Weights of a small mixture-of-experts language model, trained from scratch on English Wikipedia: vocabulary 16384.
Below are experts of layer 6 (counted from 0) of a mixture-of-experts language model. Rows are named gate (a neuron's input weights, with its number), up (a neuron's input weights, with its number) and show model dimensions 64-127. Each number is 50 + 12 x the weight over its row's rms, rounded and kept within 0 to 99.
Before each expert's rows: "mostly gets" lists some tokens that are sent to it at least half of the time; "gets" lists some tokens that make up at least twice as much of what it gets as of all text. This comes from a sample of Wikipedia text that the model never trained on. Tokens count by the router's weight.

# expert 20
mostly gets: " (", " \"", " K", " H", " P", "("
gets: " (", " \"", " P", " K", " M", " H"
gate0:44 60 34 40 49 50 59 38 56 38 59 57 66 54 57 57 32 48 69 32 51 55 66 35 36 44 39 25 68 38 40 60 51 51 47 56 57 64 48 45 73 28 51 51 53 37 56 50 50 50 55 23 55 56 62 17 54 38 57 64 52 36 44 51
up0:53 38 66 52 32 42 39 48 48 45 63 68 60 66 41 51 39 53 68 42 44 59 67 56 53 56 29 43 38 50 28 41 41 46 47 26 72 45 37 48 57 36 48 65 64 42 29 51 56 48 49 62 71 63 57 41 50 77 48 66 40 35 52 43
gate1:64 46 62 43 43 44 57 44 41 47 52 59 39 60 49 57 64 47 68 61 39 55 54 53 64 50 33 50 61 53 49 55 48 51 59 36 44 62 70 32 58 44 43 64 31 46 37 41 41 63 68 58 64 23 21 54 31 58 44 51 72 37 58 51
up1:60 49 43 36 52 55 31 58 52 53 58 60 32 59 45 59 41 52 52 57 39 45 63 37 44 46 48 42 23 66 50 48 43 52 63 63 61 43 64 60 57 36 57 42 64 37 51 82 50 40 48 78 36 47 38 56 53 53 68 61 57 54 47 66
gate2:48 74 47 47 51 52 49 48 49 56 48 60 59 56 58 49 59 45 44 62 60 62 55 52 61 50 49 44 38 58 25 52 45 42 57 63 52 54 44 55 39 42 62 58 45 39 54 46 51 40 29 83 48 55 57 49 34 62 53 59 50 49 68 39
up2:45 42 60 59 41 77 58 47 42 58 54 60 40 70 61 45 56 49 43 58 55 45 42 38 40 42 60 48 62 45 42 48 57 52 62 36 57 40 56 64 34 60 61 44 41 42 41 51 60 70 35 60 53 55 49 58 53 55 63 57 50 39 49 53
gate3:43 47 37 34 43 64 49 53 47 47 45 55 49 48 73 49 56 44 40 48 48 48 46 53 56 57 63 56 60 38 41 58 44 42 49 48 67 31 49 53 75 49 49 23 41 49 41 51 51 58 70 52 50 54 50 53 45 40 45 28 53 63 54 43
up3:64 39 57 70 51 60 42 60 61 58 30 55 52 27 54 74 55 60 59 44 44 63 28 60 67 31 57 59 32 44 32 37 51 35 56 45 33 52 72 25 73 37 40 44 48 60 47 31 48 40 39 53 34 58 46 66 53 43 38 38 53 56 48 42
gate4:67 26 31 75 21 57 61 55 55 59 43 57 48 48 55 49 64 45 50 47 48 48 61 48 51 44 42 41 69 55 61 57 51 50 48 49 50 39 69 62 74 65 54 48 44 46 56 58 60 63 51 42 34 39 55 58 55 40 29 41 52 35 58 48
up4:59 59 52 49 67 34 42 71 46 60 51 38 56 41 44 65 51 36 56 50 49 58 40 36 53 43 50 71 46 41 70 43 33 37 47 67 70 62 79 34 31 54 37 50 50 42 42 50 41 52 61 74 51 53 57 30 42 40 47 44 42 51 37 32
gate5:65 30 63 36 53 31 77 47 32 29 48 47 38 55 61 38 67 45 65 50 72 60 28 36 46 53 24 54 43 75 43 47 43 27 46 56 62 41 54 56 27 55 29 62 50 51 52 27 48 63 51 61 39 62 56 57 54 33 68 37 56 35 38 19
up5:52 68 68 48 40 32 44 51 24 51 48 66 42 54 41 40 40 24 41 56 52 70 42 52 51 58 61 32 61 44 34 47 38 56 59 39 53 68 55 55 63 39 50 53 59 59 41 74 46 48 46 42 60 54 63 43 36 52 41 60 27 45 48 44
gate6:53 46 48 53 32 71 44 72 41 58 51 58 48 47 54 63 66 71 46 55 44 42 46 44 45 56 60 54 45 48 38 55 66 35 38 45 32 55 65 66 66 44 53 59 49 60 52 51 41 49 33 45 73 53 42 59 63 50 38 64 51 36 42 66
up6:31 46 23 50 47 43 29 36 40 39 48 67 44 45 36 62 25 39 46 63 51 42 33 51 55 50 60 32 47 69 45 48 50 47 60 57 50 63 43 33 78 49 53 46 46 60 49 32 61 63 33 67 73 49 33 54 67 55 39 50 48 48 85 59
gate7:35 54 47 33 37 40 62 54 53 60 46 55 50 35 65 38 43 71 66 36 67 68 57 33 23 55 47 49 49 42 60 40 66 52 50 62 61 73 42 49 27 55 63 68 54 48 66 60 49 48 66 56 49 57 56 30 72 68 41 47 49 52 41 48
up7:44 41 78 51 60 53 61 48 51 45 83 52 43 52 45 44 71 49 45 31 49 46 27 62 45 35 80 51 41 41 09 79 21 55 62 30 54 42 36 46 58 46 54 42 48 55 46 50 30 54 56 41 64 20 24 70 46 57 59 69 47 68 50 36

# expert 25
mostly gets: " and", " or", " but", "\"", " &", "born"
gets: " and", "\"", " in", " of", " or", ")"
gate0:61 55 42 35 57 45 45 37 54 65 46 39 45 54 29 68 18 42 46 69 54 46 35 61 47 57 44 44 42 49 46 54 39 39 64 42 44 61 56 52 41 39 65 36 46 65 52 49 51 64 33 54 71 49 46 55 61 51 39 61 52 45 77 79
up0:44 61 40 25 40 28 32 44 39 60 48 50 39 31 49 55 46 60 42 46 40 59 34 47 51 54 44 62 49 64 50 51 36 37 56 40 60 39 49 30 72 40 19 72 45 42 53 52 42 67 45 59 72 41 41 43 46 47 60 76 40 23 56 64
gate1:65 50 42 19 31 58 64 52 30 53 33 57 60 38 40 60 67 66 66 58 45 65 38 44 39 66 50 52 44 61 35 64 51 50 17 47 36 46 15 30 50 71 47 61 29 47 52 46 67 45 34 46 51 52 62 58 55 63 67 54 50 45 40 54
up1:38 65 49 54 54 45 43 48 26 38 56 43 52 51 55 53 42 54 53 59 52 40 74 51 59 54 69 58 64 51 45 68 53 51 51 50 44 38 58 45 74 35 60 47 35 59 53 55 62 44 69 43 59 47 53 44 48 21 84 46 50 55 57 47
gate2:40 47 39 55 62 51 47 56 52 31 54 41 57 86 30 62 48 42 55 49 65 41 38 46 38 50 58 64 52 34 51 64 91 49 42 39 49 55 47 58 51 66 51 46 60 44 45 64 51 54 33 32 65 46 50 88 48 51 40 45 47 60 55 53
up2:54 41 51 42 44 40 44 51 46 40 59 58 55 61 55 58 61 36 53 32 29 61 60 53 51 48 56 40 60 40 49 46 40 54 53 54 58 48 61 92 69 62 56 61 39 75 42 62 75 74 55 42 56 53 55 55 58 52 52 59 59 24 45 60
gate3:50 61 49 60 56 67 60 33 66 38 58 69 38 49 52 54 58 62 62 44 59 31 35 58 24 61 61 65 36 58 49 62 54 30 63 65 60 59 61 49 48 46 76 60 57 53 52 60 61 41 58 46 38 49 93 50 31 37 43 46 58 64 47 20
up3:34 47 62 45 44 62 46 31 58 57 48 26 37 45 45 28 40 52 48 49 33 62 37 48 46 53 26 43 50 44 35 52 59 44 33 49 44 34 66 62 38 58 61 64 47 40 25 29 71 77 70 08 44 48 35 37 73 47 42 33 53 51 54 59
gate4:48 46 67 57 46 54 52 56 50 36 48 60 58 52 51 65 60 42 45 50 40 54 43 63 45 50 74 56 61 41 79 38 70 54 32 43 38 69 48 38 42 38 48 64 47 60 56 50 54 67 58 51 78 47 39 72 33 53 50 59 46 45 58 40
up4:59 44 37 41 60 59 32 55 56 44 50 72 65 49 60 52 66 43 54 46 49 45 59 57 25 58 72 65 53 74 35 52 43 43 60 69 54 50 38 54 77 54 35 46 37 32 58 57 41 65 49 41 53 31 61 47 45 34 70 48 43 58 49 55
gate5:48 48 59 64 42 43 44 81 48 24 50 47 61 54 41 55 62 65 58 42 68 32 60 62 54 49 44 49 34 56 64 59 65 65 58 52 46 45 28 74 54 48 53 46 64 51 33 30 62 56 46 47 44 50 63 57 66 48 51 71 60 50 57 70
up5:27 52 47 54 47 45 34 57 44 47 50 38 53 45 50 47 51 42 43 56 52 55 55 57 46 47 53 47 45 83 32 41 49 59 40 25 47 37 64 38 32 43 60 66 64 61 53 45 49 55 56 51 56 59 48 48 32 58 34 64 48 22 53 50
gate6:49 47 58 43 77 55 51 48 60 07 49 41 56 58 57 32 53 44 46 47 48 42 30 28 51 37 40 71 50 55 61 54 48 51 41 44 66 46 68 62 60 20 48 57 55 27 25 48 39 60 66 49 43 61 69 61 55 42 35 46 27 55 23 61
up6:38 40 37 40 31 52 55 39 64 47 50 46 64 65 47 65 45 58 39 50 55 52 64 69 56 60 67 59 50 90 44 63 47 40 50 70 23 61 24 59 44 59 65 62 51 85 58 50 56 44 57 78 53 25 32 57 44 55 35 49 53 50 44 53
gate7:45 52 43 52 41 41 58 53 56 66 48 53 74 50 31 55 44 48 52 46 56 55 44 51 48 30 88 72 75 56 60 49 45 52 57 55 33 65 44 51 42 33 33 43 51 45 54 72 50 56 43 40 49 46 59 53 14 59 55 61 40 70 56 51
up7:46 30 33 43 58 31 26 38 56 44 68 24 58 41 48 60 48 55 50 47 54 49 48 50 24 47 55 56 27 65 59 48 43 39 52 44 40 42 39 45 42 83 37 44 48 59 62 64 41 66 56 61 53 67 55 42 32 50 66 68 65 49 37 82

# expert 23
mostly gets: " in", " between", " during", " after", " before", " until"
gets: " in", ",", " by", " at", " on", " from"
gate0:47 66 56 53 64 57 59 56 68 50 60 47 48 33 44 55 46 40 45 47 60 24 59 46 33 53 47 64 65 51 53 47 53 52 34 35 47 43 45 72 37 37 56 48 59 37 46 50 63 44 52 45 55 49 50 46 34 60 71 49 65 53 20 57
up0:41 39 56 68 62 36 50 51 33 41 37 39 62 53 56 36 47 46 61 60 15 64 37 44 39 56 59 43 60 39 54 43 43 51 34 35 42 44 52 51 44 65 37 54 46 54 52 45 45 46 51 43 45 47 55 59 69 68 52 33 50 24 60 42
gate1:34 43 42 76 40 55 65 55 55 47 52 26 48 43 61 38 52 49 47 56 77 34 41 51 57 45 50 55 34 42 61 47 46 35 48 45 59 58 48 48 27 53 42 45 57 38 56 48 44 51 42 40 49 65 81 49 69 59 59 56 35 64 32 49
up1:35 41 49 68 53 51 44 44 53 46 43 49 34 54 50 55 80 28 55 61 57 53 47 71 49 40 27 50 57 57 45 53 42 40 56 43 55 57 63 47 76 49 46 54 52 61 71 54 41 62 63 45 48 63 32 46 44 40 53 48 57 47 48 63
gate2:72 37 40 56 62 49 64 50 67 64 49 41 48 57 49 37 19 50 49 41 36 63 49 50 68 51 10 31 36 62 53 36 52 46 63 71 51 70 33 46 49 63 55 47 38 57 52 60 58 46 41 72 30 33 30 49 20 38 36 63 46 70 60 59
up2:45 40 41 46 36 29 55 41 56 34 63 55 54 54 48 60 61 46 68 41 57 45 46 57 32 54 47 40 66 80 75 64 69 35 51 49 61 42 55 44 26 47 43 37 27 53 52 62 43 49 55 28 55 51 58 51 54 40 52 46 58 19 44 53
gate3:57 39 47 51 49 41 58 57 40 54 47 39 51 68 38 48 71 55 29 60 61 41 75 45 46 47 53 39 25 47 34 61 42 56 58 53 48 45 75 37 15 74 50 42 56 64 39 62 41 54 68 87 48 55 39 55 73 50 41 39 46 44 64 45
up3:31 53 58 62 31 57 66 67 78 26 27 38 49 63 37 52 47 47 29 62 63 49 49 59 46 55 59 55 32 80 48 87 62 42 61 62 51 51 34 74 38 44 56 49 54 32 43 28 40 46 38 48 54 58 54 46 22 46 58 61 54 54 65 45
gate4:44 51 47 32 67 51 46 56 59 56 64 38 51 48 48 23 49 46 81 48 35 58 65 74 36 41 46 42 49 60 56 56 48 60 51 58 36 52 55 50 25 69 60 62 42 59 62 62 61 49 67 50 50 41 54 47 45 45 77 60 58 60 50 52
up4:76 38 51 51 47 65 54 59 39 40 60 56 76 57 32 52 86 51 55 54 55 50 46 37 41 43 47 55 34 81 55 66 60 59 30 31 47 42 63 43 29 55 50 46 64 45 61 38 55 79 62 59 60 46 45 27 32 50 59 42 43 43 53 45
gate5:31 46 40 53 46 45 69 55 41 55 42 43 26 36 43 54 44 32 66 61 44 48 58 44 67 50 41 21 37 54 53 58 57 47 41 43 60 63 48 33 34 43 54 61 49 67 54 22 49 68 41 54 23 56 39 29 86 50 36 37 60 24 48 61
up5:51 46 40 55 11 46 44 58 35 28 49 38 46 58 47 49 68 72 41 34 50 43 62 44 28 63 35 42 42 50 26 44 66 41 60 74 24 53 61 62 49 45 27 52 47 44 63 42 40 42 63 31 61 46 56 31 36 55 51 38 49 42 63 35
gate6:71 56 62 47 43 44 65 45 44 51 59 58 58 39 45 28 52 64 68 39 47 51 41 37 63 38 42 64 32 49 31 52 53 54 61 63 35 52 57 63 81 59 63 41 28 60 42 44 66 52 41 61 47 24 52 38 34 46 46 50 41 55 70 36
up6:45 46 36 34 40 50 64 77 65 75 67 50 42 64 56 66 65 45 77 62 48 28 34 51 48 60 42 40 70 59 76 54 56 68 48 69 41 53 61 60 67 44 48 52 51 45 49 43 44 83 53 50 24 65 34 16 34 44 73 45 43 37 41 50
gate7:31 53 47 60 58 43 55 49 40 61 53 58 53 46 44 30 72 46 40 53 60 66 43 58 39 43 36 44 37 61 61 51 40 51 47 22 59 45 58 33 63 66 68 52 48 45 46 58 35 56 43 46 36 67 53 55 66 34 52 32 36 43 51 49
up7:63 66 53 57 33 68 40 46 24 53 41 56 37 46 40 67 54 44 51 37 41 44 56 64 70 60 35 40 52 57 53 56 58 39 44 46 83 52 50 51 51 69 57 62 58 60 53 43 49 53 51 73 48 58 66 55 74 53 45 55 53 41 47 61

# expert 9
mostly gets: "),", " =", "',", ",", "\",", ".,"
gets: ",", " |", "-", ";", " and", " ="
gate0:57 35 57 48 71 51 60 48 60 60 59 74 52 60 54 47 61 45 55 45 42 44 65 54 47 48 56 63 57 44 33 47 58 66 44 57 48 42 51 70 78 42 52 54 36 47 53 44 55 40 57 19 57 30 29 66 52 56 29 54 58 67 26 25
up0:59 51 53 70 48 53 56 49 41 53 39 60 45 33 44 68 91 61 47 61 50 58 36 41 37 54 34 54 46 50 47 63 56 54 43 31 39 62 33 26 48 62 60 50 61 49 60 48 47 27 46 71 63 46 79 44 36 49 68 57 57 67 64 73
gate1:57 41 56 54 52 78 38 39 58 36 48 58 63 57 44 53 41 61 64 42 38 49 66 56 17 46 51 45 71 45 58 67 35 38 45 60 47 36 30 52 53 54 83 49 42 35 62 65 41 30 55 53 61 37 44 41 60 50 58 42 62 47 61 41
up1:36 47 56 58 48 56 34 47 62 55 67 33 53 44 36 64 60 53 66 36 64 48 47 36 57 57 27 38 57 48 63 33 65 46 53 48 71 52 53 60 49 58 51 49 53 48 53 46 52 54 49 32 62 24 67 34 55 55 41 42 62 52 55 59
gate2:33 42 42 74 52 38 50 43 34 44 55 47 58 33 54 62 50 39 56 58 59 24 49 44 27 57 65 50 54 54 65 39 58 31 44 65 40 41 39 61 44 60 66 41 61 46 61 62 53 48 53 63 59 63 33 56 50 49 51 67 47 44 52 39
up2:43 35 46 60 67 57 48 45 64 49 57 38 35 59 56 57 68 36 31 45 32 76 39 38 38 31 54 48 48 59 41 46 30 51 47 59 42 60 51 64 43 66 59 44 43 51 56 63 38 61 44 61 30 50 36 49 35 52 31 49 58 84 76 53
gate3:48 52 55 61 47 49 31 36 58 45 45 56 37 68 54 32 65 40 50 52 56 55 37 51 54 60 43 43 23 70 63 53 63 51 46 55 64 50 62 37 41 36 51 39 36 57 63 48 61 60 72 48 53 45 52 68 43 50 66 60 41 41 55 67
up3:61 43 66 52 34 46 57 53 42 51 40 54 59 47 39 42 58 46 48 39 36 59 55 48 40 45 77 31 55 64 33 57 55 49 30 50 56 55 31 68 63 41 32 55 37 67 32 34 58 51 44 35 55 48 44 59 46 49 63 27 56 51 51 48
gate4:63 63 36 43 42 45 61 50 53 57 48 41 50 54 52 60 45 45 30 36 48 52 52 48 47 60 18 46 57 65 48 38 53 34 61 64 53 46 44 42 34 56 47 46 50 55 39 64 54 54 43 60 45 54 58 40 21 70 64 51 68 30 46 58
up4:49 39 52 46 43 48 45 48 40 52 45 67 72 70 59 22 54 35 45 48 35 59 51 59 48 37 61 60 32 65 19 66 45 52 35 39 42 51 46 48 47 66 56 65 55 59 53 50 51 48 64 34 39 60 79 64 38 63 45 56 53 58 41 66
gate5:41 38 65 50 48 31 60 43 36 54 46 68 47 54 72 56 22 56 52 50 28 37 29 56 56 49 49 58 48 77 56 35 37 47 53 69 49 39 45 65 29 48 56 43 52 30 56 46 53 26 28 55 48 61 14 54 58 60 31 35 46 53 36 33
up5:30 49 67 44 65 64 32 47 50 66 54 71 36 46 63 48 64 81 53 56 46 67 61 40 13 41 64 70 54 51 52 44 50 45 53 64 43 50 43 53 77 55 44 62 47 37 48 35 66 43 60 53 52 42 65 68 61 42 60 49 58 72 56 61
gate6:55 63 43 59 32 26 58 45 35 27 54 50 43 56 35 35 43 22 40 53 44 49 43 32 57 46 37 40 36 31 55 44 48 42 57 58 48 66 69 48 41 61 63 64 44 53 55 46 38 27 61 48 74 43 40 62 71 57 64 54 59 46 63 55
up6:38 70 34 50 69 46 72 49 43 44 54 36 47 59 56 52 60 48 34 36 70 50 33 43 49 33 60 39 53 33 54 45 56 55 32 40 50 62 71 51 37 59 40 45 44 60 51 67 45 61 37 46 44 45 72 37 59 39 49 42 70 49 50 56
gate7:34 64 42 51 73 51 68 53 38 36 58 23 46 55 56 48 40 66 52 62 54 79 59 47 46 43 41 36 31 48 57 65 38 48 53 67 65 53 48 53 27 45 68 53 50 34 64 41 43 36 33 34 43 56 69 46 50 87 47 47 56 43 51 48
up7:60 42 48 41 51 37 57 49 48 44 50 36 49 51 24 54 41 65 62 60 54 36 60 64 53 44 56 32 52 55 39 34 66 54 53 52 61 53 53 47 38 46 60 56 58 49 51 55 58 66 44 52 41 37 60 62 47 56 49 60 64 38 38 48

# expert 0
mostly gets: " have", " has", " had", " them", " its", " it"
gets: "s", " has", "'", " had", " it", " its"
gate0:45 60 36 60 47 34 54 60 45 17 50 52 37 51 54 40 61 28 49 39 18 42 43 49 66 39 50 39 75 39 51 48 56 46 60 42 37 25 64 44 25 50 23 67 55 62 38 34 59 57 45 34 61 52 50 55 50 42 47 71 61 38 44 48
up0:44 21 55 40 57 54 49 38 56 70 47 99 53 53 64 49 66 48 56 58 81 33 53 39 51 70 49 53 53 50 42 55 43 50 48 63 41 43 30 52 63 50 52 44 42 62 51 51 42 61 48 47 47 69 36 69 50 48 81 37 57 66 44 53
gate1:55 76 58 47 58 34 47 43 42 50 42 67 43 64 57 61 77 39 48 37 57 69 41 46 41 36 58 58 45 46 68 41 35 48 38 26 27 57 53 69 39 45 51 56 51 62 45 20 61 55 55 69 47 62 61 58 55 36 43 47 35 44 61 50
up1:63 47 59 44 50 50 53 69 41 34 67 34 60 40 53 52 47 35 51 47 46 51 42 55 45 58 29 54 41 55 68 58 45 59 49 38 49 49 45 62 73 64 55 44 48 46 44 41 49 50 58 62 58 55 49 71 56 36 48 36 37 61 33 55
gate2:22 45 31 58 35 61 52 62 51 67 62 47 73 52 53 67 35 51 60 53 50 65 23 42 49 50 66 29 67 48 29 74 47 52 68 46 41 52 58 76 35 68 53 57 46 49 53 53 66 35 52 54 46 49 55 44 53 35 48 52 59 63 71 44
up2:50 49 56 63 39 41 56 53 58 72 37 42 74 65 51 39 33 46 69 44 47 56 34 44 54 53 33 51 48 49 63 59 54 36 36 76 51 40 48 69 13 53 52 46 60 35 52 35 66 44 57 15 60 49 61 32 37 48 71 49 44 41 54 81
gate3:54 41 48 30 40 41 59 38 56 64 58 62 55 57 50 35 99 63 51 53 46 59 55 60 44 51 46 56 55 48 53 54 41 55 48 57 41 49 54 53 43 38 48 62 46 48 33 55 66 82 56 29 58 59 39 46 47 50 27 63 53 58 43 38
up3:47 55 66 38 55 51 42 56 56 45 52 67 43 30 43 50 81 40 48 51 43 65 35 45 45 37 39 67 66 64 56 33 48 41 45 60 41 56 57 20 72 37 56 51 44 43 68 46 52 55 66 49 63 54 47 60 12 34 59 38 51 40 44 32
gate4:54 57 52 49 55 48 60 47 47 70 31 35 60 36 52 71 47 58 51 60 51 50 76 31 56 43 54 31 30 46 45 69 66 60 31 56 56 63 68 49 86 51 68 30 45 38 49 68 56 34 77 37 42 35 36 45 51 50 46 55 56 80 34 54
up4:45 53 39 63 33 55 57 62 63 53 43 51 58 45 56 65 84 33 59 61 44 38 30 39 54 51 34 57 45 52 64 38 53 44 59 54 46 33 53 62 30 50 37 65 47 50 37 51 62 62 54 53 45 45 34 49 47 62 32 43 73 30 56 57
gate5:44 43 58 67 51 46 48 47 41 40 57 64 53 34 41 42 59 48 47 57 47 46 62 50 51 41 54 29 36 56 76 34 59 40 53 61 55 63 43 39 61 58 37 58 39 52 55 31 60 66 55 75 68 48 55 64 58 44 60 43 64 59 68 53
up5:46 45 35 72 57 43 63 54 57 35 44 39 57 39 39 49 48 35 31 54 59 56 43 47 56 39 45 49 54 50 41 63 28 42 43 65 54 68 41 84 45 46 42 54 46 31 67 42 27 47 63 47 41 56 52 43 58 57 67 62 43 55 46 54
gate6:60 47 47 54 61 52 52 59 54 37 51 51 32 51 50 32 40 66 60 59 70 40 51 48 42 41 38 48 52 35 55 45 58 50 49 36 32 35 41 38 44 66 74 25 62 49 45 51 64 36 21 25 39 62 45 70 57 52 42 69 37 61 76 49
up6:51 55 44 53 54 40 55 52 59 44 31 40 45 54 69 42 64 45 44 58 27 41 65 65 37 48 41 37 53 67 42 45 47 37 24 55 38 77 44 45 63 56 48 45 52 55 40 65 69 54 38 62 32 27 41 56 41 37 44 41 67 40 59 43
gate7:63 45 52 71 38 71 43 56 29 40 35 28 41 63 43 68 33 36 40 55 52 56 40 48 52 51 61 20 41 69 73 65 65 54 61 35 31 39 42 44 46 76 49 59 47 72 51 53 57 48 35 24 62 39 25 66 66 46 43 33 50 51 70 53
up7:32 44 70 47 57 47 72 67 50 58 53 45 63 42 45 54 49 35 60 40 47 58 58 45 38 37 56 43 21 73 49 42 56 52 42 68 63 54 64 66 59 31 52 60 30 48 45 38 51 41 49 49 39 40 53 44 48 59 64 35 51 52 42 35

# expert 15
mostly gets: " as", " with", " which", " where", " these", " several"
gets: " the", " as", " with", " The", " and", "The"
gate0:48 59 41 39 46 61 51 61 43 62 54 72 50 51 56 55 42 42 70 61 68 35 72 67 72 40 45 46 45 34 68 68 76 66 52 63 62 51 34 46 56 33 37 47 39 63 49 65 50 45 44 38 56 40 39 44 43 60 32 58 46 34 48 49
up0:39 46 66 40 47 48 56 33 44 40 44 52 65 63 54 52 71 59 62 66 52 42 53 34 78 54 50 55 53 32 40 28 69 31 61 56 27 61 73 50 62 43 40 51 54 31 65 48 49 52 65 42 58 50 29 73 40 56 59 40 38 54 33 36
gate1:61 45 35 21 46 53 47 40 50 64 42 63 55 46 57 39 43 40 68 41 56 53 43 57 48 58 36 16 56 54 53 53 56 31 38 57 43 43 20 52 34 63 55 48 44 48 77 53 62 60 34 40 49 22 36 45 65 56 45 72 37 47 59 55
up1:51 53 40 46 55 58 37 63 44 58 34 65 37 64 45 41 39 59 51 51 38 54 42 37 79 56 49 48 31 52 43 56 41 45 18 57 45 43 48 35 43 68 60 53 52 44 66 57 54 38 47 30 58 43 26 68 49 41 64 52 44 57 50 61
gate2:47 37 40 38 23 55 40 39 65 56 47 48 50 60 71 29 29 31 50 52 39 74 63 59 50 53 49 49 38 47 22 40 41 54 44 46 24 63 43 56 58 61 45 65 47 40 51 42 68 33 57 68 26 44 45 24 54 52 55 38 63 69 35 48
up2:44 44 43 44 60 43 75 46 30 65 35 58 42 49 44 48 39 68 72 41 59 42 63 64 69 52 60 49 79 54 49 42 58 71 59 40 49 70 48 59 51 44 49 75 37 40 39 46 59 53 40 60 41 58 52 44 46 48 22 29 37 41 64 47
gate3:33 51 60 49 35 65 54 39 31 75 66 45 51 52 38 53 56 54 52 40 57 52 50 58 47 56 56 41 49 41 65 45 54 40 50 35 38 53 27 64 52 46 57 50 65 39 61 31 42 57 51 23 49 43 32 58 56 61 54 61 50 31 51 72
up3:55 67 50 63 24 55 52 61 24 44 49 46 48 66 61 50 59 59 47 41 45 72 40 39 38 61 71 41 70 50 59 59 46 64 38 28 63 43 36 45 56 42 33 39 48 51 68 62 34 62 38 45 51 44 55 36 54 42 46 57 54 55 30 52
gate4:34 51 61 41 50 74 52 52 56 45 51 47 33 68 50 41 60 69 42 30 50 53 59 36 30 54 79 66 29 57 52 50 66 57 56 52 36 41 64 56 47 36 60 58 38 42 17 57 36 60 48 59 39 59 73 61 28 44 47 35 71 60 52 48
up4:56 60 62 39 53 71 35 52 50 31 50 39 45 47 54 34 27 52 21 52 52 31 32 40 46 37 57 61 11 61 50 55 62 49 61 33 61 58 44 57 06 56 38 52 56 29 54 57 52 48 64 67 37 50 48 57 60 58 57 42 56 81 51 22
gate5:44 50 35 49 50 60 35 35 70 21 57 51 22 42 39 42 39 63 29 49 55 38 45 60 84 73 47 59 40 47 37 55 44 51 54 60 57 73 63 39 53 50 54 48 56 50 48 42 59 44 53 57 37 28 30 44 48 44 58 55 39 42 45 62
up5:33 40 50 60 38 39 53 34 49 54 53 71 40 57 45 61 76 42 36 58 53 75 49 51 49 70 27 61 55 59 54 39 53 57 30 42 41 34 49 48 36 42 53 44 62 42 42 65 56 55 60 39 79 64 22 57 61 42 41 35 50 53 35 26
gate6:53 35 47 49 48 51 45 48 38 56 56 44 25 53 49 47 44 55 38 52 66 42 52 48 46 43 35 52 20 73 42 29 49 54 55 42 45 30 72 52 42 57 50 66 57 36 37 51 58 31 50 43 60 68 34 51 28 48 44 43 45 71 57 64
up6:51 35 34 34 40 51 63 45 47 49 35 45 61 49 68 47 44 54 46 55 42 54 36 67 24 55 41 41 53 65 47 52 62 37 44 65 44 36 45 52 55 74 38 46 35 63 46 81 29 49 58 67 50 27 49 39 46 68 55 44 39 34 49 33
gate7:41 41 41 54 45 58 41 35 33 50 51 49 56 46 44 53 65 68 49 55 76 56 50 37 63 57 51 34 55 44 66 70 52 54 50 49 63 45 71 57 65 56 48 38 53 55 78 40 53 34 40 58 40 67 44 40 53 52 58 53 43 46 66 59
up7:60 41 49 45 37 52 56 31 54 61 53 56 49 35 64 49 67 57 60 41 53 47 53 44 38 53 63 43 58 65 78 46 39 39 52 56 56 48 65 70 59 59 53 27 55 56 50 64 55 61 45 25 33 46 40 62 35 42 61 38 66 37 62 64